config.toml
num_hidden_layers = 14
experts_per_token = 4
hidden_act = "clamped_swiglu"
Below are experts of layer 2 (counted from 0) of a mixture-of-experts language model. Rows are named router (the router's row for the expert), gate (a neuron's input weights, with its number), up (a neuron's input weights, with its number), down (a neuron's output weights, with its number) and show model dimensions 128-191. Each number is 500 + 50 x the weight over its row's rms, rounded and kept within 0 to 999. Numbers have three digits each.
Before each expert's rows: a language model's description of what the expert responds to. This comes from a sample of Wikipedia text that the model never trained on.

# expert 53
What it handles: Pieces following verb stems like app-, sugg-, accomp-, giving apples, suggesting, accompanied; also "to", "him", closing brackets.
router:423531516491523482493514414467470526527568452535482595527474457475530516466419533524587550524476485428536515542479492453357518580503582568371487522508420548439560473458531510513413441517486515
gate3:550496512419530427486542483517476403505499499600468522475522652481481515491525467536518482574498537454486482467523484520438506530455623491493478455525410472458536509537523477540478471587470404
up3:483487512515495474485475472527501531466506537560473562439537510522510535534564464613524492578463514485524428398547468534487351484491536528472495434480435482512539443474526480616449494487519579
down3:494405513490489392583493514523412347615590507462472549554516471514479555557616438501442570452624423457581585483477525485540478552509470470513502548494559562466522490419500428508534480502529438
gate4:507536554428649484505538449503513572467491532380591498498520371515540445413564496557481590578440546498511440511626480450488542584451446454458489507399421519484576439436504497466506488510484549
up4:514575535459556434562536447479499509509559486461491485539538385501491442527483520499523520495469451437518489479585575432483440583464535551508472386529414532500528488444481497489540501578516555
down4:482509490514505525469564453476455448464489500469479523559481486447536488484497542527421452486499565438569550503497487494529495469395470455653476525506396513416574566514489462487543524471498559
gate5:548532553540560497538409470502540505549536573499439546509491522469477436485457512554529522642494533497489412483523472531466564474485546465468438387549513564485500510478519441489492498504483486
up5:558546518558497496531447493528550523530433532549484550586439508450526508458509496499567500614467546482475396528514435516420507415504501478409500482537525501491520450470503526559468466513495522
down5:547517416503458487482468622497506513575495470374545528396589387519429504545528533408439505508518501481465498566462516490590530475498556504431440454570496504537501461578490481515559556468407546
gate6:415533384492515509440547417482471467548533468457457512537510601467442451467477478408588535596538457524473472499423461487445489553475440509498518579520479466527546499468460518532387512529549455
up6:511540505475538498443514489513479535511484449412623538471493578562505568457523463399495474530530467545449505549522430524463506515486486490420438588564548530498514531604447540444483429526496509
down6:521538462453493430445444473460441433533559434487508491540461571560505551562453472470527499500514560582481498521414470436554421416551553486523596455489496404596483632527550485579552557515551395
gate7:433461532490555406496494431428476521537530499506456478524536546553614488464507496574522507480505479472449519511494527529470479545592494432482484481548484478425514524478408546399481464480488461
up7:525490509424480513548473425478517460522510479516434454506488592539521480494375488517497627539496398466468508482470506526403482564547416538473475441465499543463482612476473544440469495516517456
down7:534515462509410639436484413500614458469494474599572452459521513468500479539455535521457582523544527446488458423505525425534477420520502461473424476542541508483494488415534516448514447536575528
gate8:580459554428447458464514507526474508539545502542515571463466615559465464526495439517469564476489415503460503472483432510443547483472471487424458485578389530535518515436557515429485421499436528
up8:571501532330407520493590485607508559512571548492527595504486496540472473510458443477499459444478464474512499470476467443476622537506427439495519520546515466518470548405543493392478437506468444
down8:531552387487472506460450587487554475533521491414433510454558568554479404530476530441540507512477593590475462480445496544484428394547520557513491458560550535501501432469544565525496541470446504
gate9:409514531593488547516511435599489557428526580425516534498522502449536395433451477562569496528474446548506519483491494526509496534483411511435484534469465539471525475606463485533497472548451497
up9:517534480525533464586552469515506565481466487458555531528456499420412461554510469481508535467530437492529547436521388528449480492557425499510500564497459527457542492571472439474474503457518513
down9:578484489573464531521540466511507590457583459449417551504471536466504505540521462531496480502558518477464519509465590590517552512520509497523434539496531483475409530447504419519459410324531518
gate10:639528515594518483529542458462451524461538464511487624420481556434538566416501506462530565536489477480450435368575472565453435376578507449463534472479561456590484463607488520441428391492535437
up10:541501492554519494540570524489503404488489462577480651480521565434516551481494499396475463562536531482432469404540500524425464499528509469458532499495580522609524587498485473434485421452552378
down10:532448542506460481513577614482474460527584425466451539515445477550543573441476558519454492470558555516462496482388445524511554434505556493446515480590507521501568456486490487548538447569497486
gate11:509459483494498499475498465473434617417578560497470497509549543445581502434491527486560495586471456502493522492504553572452567465401517500453447480489487454588541517532543507481438558542498468
up11:480497546544444577450545528513451555460633486456471388423519512532594640457487580538566468547472497536483425555555504550528556510511527472527491472463454380490553642545501489530438522436517486
down11:585530396423585457434465528558493536573466426500540422408464540481509446440520571552487552458471605381548433534471379460495501472413438457499499507502533519530573462465494459492433500553409542
gate12:471546526482497421502543539554518522442532477548525507554489545482470410534433456508629381446500525437423452504499556516435550587506543555510499521493508617586567581521493452562482446474479504
up12:485502486514468469552522491640529545413499598517579515616498482563565512535449432474543525448488513443404542439493564550498494474526559556484501444492486586490510541507545473532503462505434498
down12:520426540572435522503505390534516548501517381492415383574485504496524551562587497428496469400488582543473604482486533578439468441478528533488390608508543429571511486461496477488495476498543532

# expert 46
What it handles: Common nouns after his, the or a, especially time and life words such as day, days, life, death, years, name.
router:509432607522536585524500452521462482564461461430429534577515535410469539342471577521490501425544526506463502521560405434528579557499531466505466506396508479574497507572477496457541478457485520
gate0:562505558483494455544424432407504498530488480535434565429544525515468520416479524494412498482541459561486527504530410477498434424534509546553583444564498512469488536496445460447474464563474466
up0:518450589548480453496474431433515521500543470556481640413559512539465517457483518533464480525522528533416527526526462521472527457506534505451587493622484476535541619497465459495521526572418420
down0:508450482487451479429439565476497524502483430455489493549534471483460510470482577541408494501429601466492502562452490526467508464542456485511528562528492563568574418481435517470537455504499526
gate1:472528568525541491556521516492502513471559505386561517482561483526490489452471464459440387613549593584515550488581495448557505530571502516507475470569471516558515569572474545435485503532459457
up1:520491499379550409555416518537441522490521439418540571470526455483516565554292502501585430569584531576566471509610517416504505467559493487565460506478550485516487520520462529522483500511506521
down1:479533449504554504509436495481492584527502515448505432503451561487424534558548538474495596485545474518470494534574534519476472529424501500588469533480567475491476506562544516490468477534551492
gate2:417509598466545462515478428451530471507432576514503583451551511499465473539518429488487536417481574586507463516514507442478548536474423477534530516462448486493496485496470468473589494486508459
up2:489522670528528488459582406513506509492456526524424516501566569511472511477463456566501554497459484486526448478477475523574521582402452495547514496491438465476524502557534466528574523467347546
down2:457497529510443474491538499511524404508472471454437505508457558450512546538460497574484508524600458561473443432456564544508561545534455483413476483484540430577559461475570486649479409457532433
gate3:554602547474488551457531502412489459466522557595474429513502499399462496475461465551592472468509448521403540631551458492551548458496548440511506477504497438489471613484553481487587491578424624
up3:499527501526518514580503514520467482596475509503459486489472516490487516433612474455500473463560463477493542565476460449509504456575445547509508455472525579491460619475454582557479434485587471
down3:576550465527519494595510465643452497418523536555614519443524504449475396466411493496556489523463493550496506434529524525443558494460467584580587474463455590452563525546540598441533554501460469
gate4:538498542520429507516562500486516423512537487492357482542584495499526479482508502548507401544447481471532536530469589485546552467512505490455459492551487589581523473549480459453515510475528496
up4:555518501581491458552566471525439489541490466490435527476500608482514476498528494407496502419466479496482472524468574495543534533513508421439462535572488479540461494578609448406525490484489619
down4:505524482430471463526443543466509483529541510496433511557476483419539461559477482488423468489515497579581550542444476433514526453532519525500463368442507513518482310582596556569579571524470620
gate5:542500536488482522578463415500556398444503524562441541494425521541480438412481484586473522586487528588473467503553452573432507520573518560512494507462517499464556414555494480477552558439492385
up5:600535642562490547519438477454519562405467573572492476500529511509473542499522473499526591526437408515463443443529418402484522531387517574485509496523594553512517484415459429500507537493528509
down5:531578555448448396411447540407470454546466476427407505530519554575500494376442526511533519505549480490550527456534496425482553522544496567532477535557488528564491569478544458558450478468520447
gate6:573531544507564652560540474425559518445460473493512640520496531539416526445584490489418493459510541500498516525567418413467414465464513512445632444392486443585502493430505509456435476560492478
up6:599467569539504637473514445522490524486453469538506573428473506496403512412545521466485434460504528523512493494555442476503460453509458468447577474452468375525456417418501543502471491503529534
down6:422512504398457555546564515522517480456549445443484397451528453433513476490406431536568583447467510535592522488444395500512486488480477527433405462533510497531508414450603370484602506506500426
gate7:514483559525526516585516541518372504484521472443473564564531422453479573484538468488493555435500513547497498584530507551507428547567491469400543563588473490520534566541447524498516553525539477
up7:503440587504498483481597542500488513417527473482483583515404466454399562480559480477513440493509512429551589544511565539437413560510451489455495606555458470482507613543483508513562504533551514
down7:550508505414524495417463532442543476548534507488497561433509535516504528490463503444504607514519469446391535517471523449546493466467490572494470551519489468454611413585511486590560475462546523
gate8:504505555529638476512539487599514537491523491453505530498430497466490372489528452532481481445493503518498527479463571480476438427453542574452463487524418488495418497432533527519483431524512464
up8:514504488452495534465520510502383472481595550388493524503481447502575498469465504458489485533472509464529467641436562472460483446487545522511406516528545450569509461505504551513503502540488437
down8:537545469569524513521478529550537491524509435491523427514478446464546536581527470478532420473434504465542574523494541479529433449473462502530449467453539517464421556486579483532474548440550550
gate9:468498551505476478568530541483482534553488603474502446470481435551458528480492539487400422505437577530493535552455531509455527476498531506467506589474570506509506544516518537471424525440586483
up9:466524523520606522617639566445423471477504484525551500507471435459503522546607474474477461469524503453464415528464519453554426427547446519522523525572491465465594474565485480491573459493476439
down9:472497499494479556480450555519534599492550505572523586546457500456496503488368546502540427541479452541515506502532475487485515566480433375430530405501446460462579549504484524466500482429476589

# expert 63
What it handles: Words like information, other, original, American, current, often in infobox headings like General information or Career information.
router:533464481459452506508549506560509541522522436595456567515528503448565403460538469549386579422484543520491486534466445538616503511456563523498462460582601499523518526546439413555629402503535505
gate0:520507472497527479457527510463463595519441495478470474504487580554440430438516486572510580478519436451484599481557494433510409431523390487540533407530552541542523469522410433500564476581397479
up0:504496553471503517489413471396513544533530484474455564447484454607478526609468488448511470508473453424468532522542533471447468458442596559566524526558424476524549416404495459492562509509543587
down0:552486550555503499483559453463531486483433574525479448483463457550480543441469454477395503573575494463493421454511442479523513451545465479424518506540472550513578435488493466452520456522474476
gate1:449538559583512549447505451547444482479516564595476545576520550571437549549614482466520510581474456444537471502496434550517490475432525542455469550572601533544458434482577460487507435486468552
up1:529503585549565558475492478437418526483594478608464557549523580473523534590561466495537494571474441393502538467504502508474497507439550545383506466514555561551494506499536432556482427479491496
down1:500426554519434394477567589411580382522641452495456475467579522544493491401520483514542443420485490523541552469413466479505502469389572536552527576486519455489509513519544442478479446517497588
gate2:490489464576478500356473457564525468504470483528596557596513587509402461495540519511508543503412571578626485457478440457501490511378470552574549428481539463422503496408424427483584451571430561
up2:444564465582476463405552516491510436414448568411501550563510531557504452564596515544419523457416555534521502428572388441527421444496450445487575395517529453472509505472406478543496483580443581
down2:531455459430508462544486533470482515448636341492427401539580556527547491460466511495452518389446474591555464462519404509469475472467557514429558440478479440564539495434523532477467565500520529
gate3:562524440542537477385474526470476533513517369553515418565550411532489432491555462466525557536512567502483527409512508504536457473466542587587510494554469465468438507504489549484472457463519501
up3:529489444519494463432515577463418578561496482539445485555633490608488495426536522432517588580483530479562640448500482501532442401438438538558498616537549473514478446544566435481504426534518442
down3:549555513439538527522496472574507615494558523459313507504505535492463464446531540397493501479492596504533446566541482498474515425555557506608458503518432508439537491489471471395505416462547513
gate4:568498490506557456524496479547443494477454501506377529522525533484551481445483466465483498420486477498451509506487467434473535473505576476476460505456571488503539498552494389531667542622476532
up4:528449457481610503459524560466468548564523496508395511544456618516526511445520519528475492481430475461453522525541388493538590439441568483471465521536548525503552471530490435485510512498477503
down4:514459603526506557467422501522503440592484466481513469409487526572462452544525624482551519486555492414475567516529497479453528501500494559497488497529433499538410509501494447490540377560451497
gate5:430563505478475528474468456472515540585542554528431525456466491439504513631513448490535492477431408607549527507524431521429532440470523503536466613599517491566500383495642500501449502536534560
up5:527541503501519629485449448478474571628510564538434501516434481419427508555529425500544471459428408567522427524540476507403516512461447524418565506593588456496458478514499474473570502524486562
down5:451505483489485598518440545516606476536508459577499550445574483511462596524387513487538521430621502556537535563500540526484496466434562484524514519518460408564459621504598506465598484521435465
gate6:553522414414461487497534539437509531568522528485532469508544505522468468429505512489536411465477486514515507575531605410520465475459491504531540497568549466559567545454448433490591470546611591
up6:571481389423484396452513520477472563549547512533489465483490522480557417472547411485451502470486492563508523497543518498492425460510489557469593555500575453512551510469496443565549529507516533
down6:470491448508554553494518491480472420525475437540418528525489466586506587547535505484525539446468390587508549510490538574507425492505514489518543478420594415539612499503430474535450542539370525
gate7:479523528535460490483524466495454465402542445561516539602546579486438544489468499382564512473449511577492574613559502500507474602489464478520449449528505551498482512515556453524509524565562506
up7:476545548477467488536551537543539583515570623516517469662535505475488491491475464513472461439410455575424493535540511368566501569513441509435489485412419498496466540372510442567572516538488498
down7:580526535492467381437508449411455514469468399470508435514494491477512480431513529410477494516505526553590489441565598407458637506525479480474524511476427520493497543512527464560523497488548477
gate8:547495507520534510501535508568521434474506433400506478546490509496465501412578536460537510517536523418526621423564458406620460446512422469530486619528522519586530461468462544506500383575569543
up8:480503564476507496499543536570534482471582455476476441483430568449521480399529525500528521432502481569643597457629518512606460486547465496544494621472439473548595456381492440536526469551515583
down8:471543393450404518468479460529553542453550562518584379460510377488529461464531551481411583448533471583463534481441516410535503474583579491569517486460557460451453482623443502492491495522534467
gate9:547527437508545455539486449550469455435473546560465445487536567456460537473424485490421535488513502545482444432443552632409460484481517546537464538459530524516490555529516419500568482480392488
up9:626570407516555549518500494526437451506533444572499465434503516544461608461397520503335494524444507535498462508472557528451468445484507443559494498482527526495525573523533515511503502526413472
down9:495583474446485432381442541571537578577481489504528613451481509486563604516474539452450511445509523537519487482460469455522530508556493482505391522535546492494597491634503483543485472375574526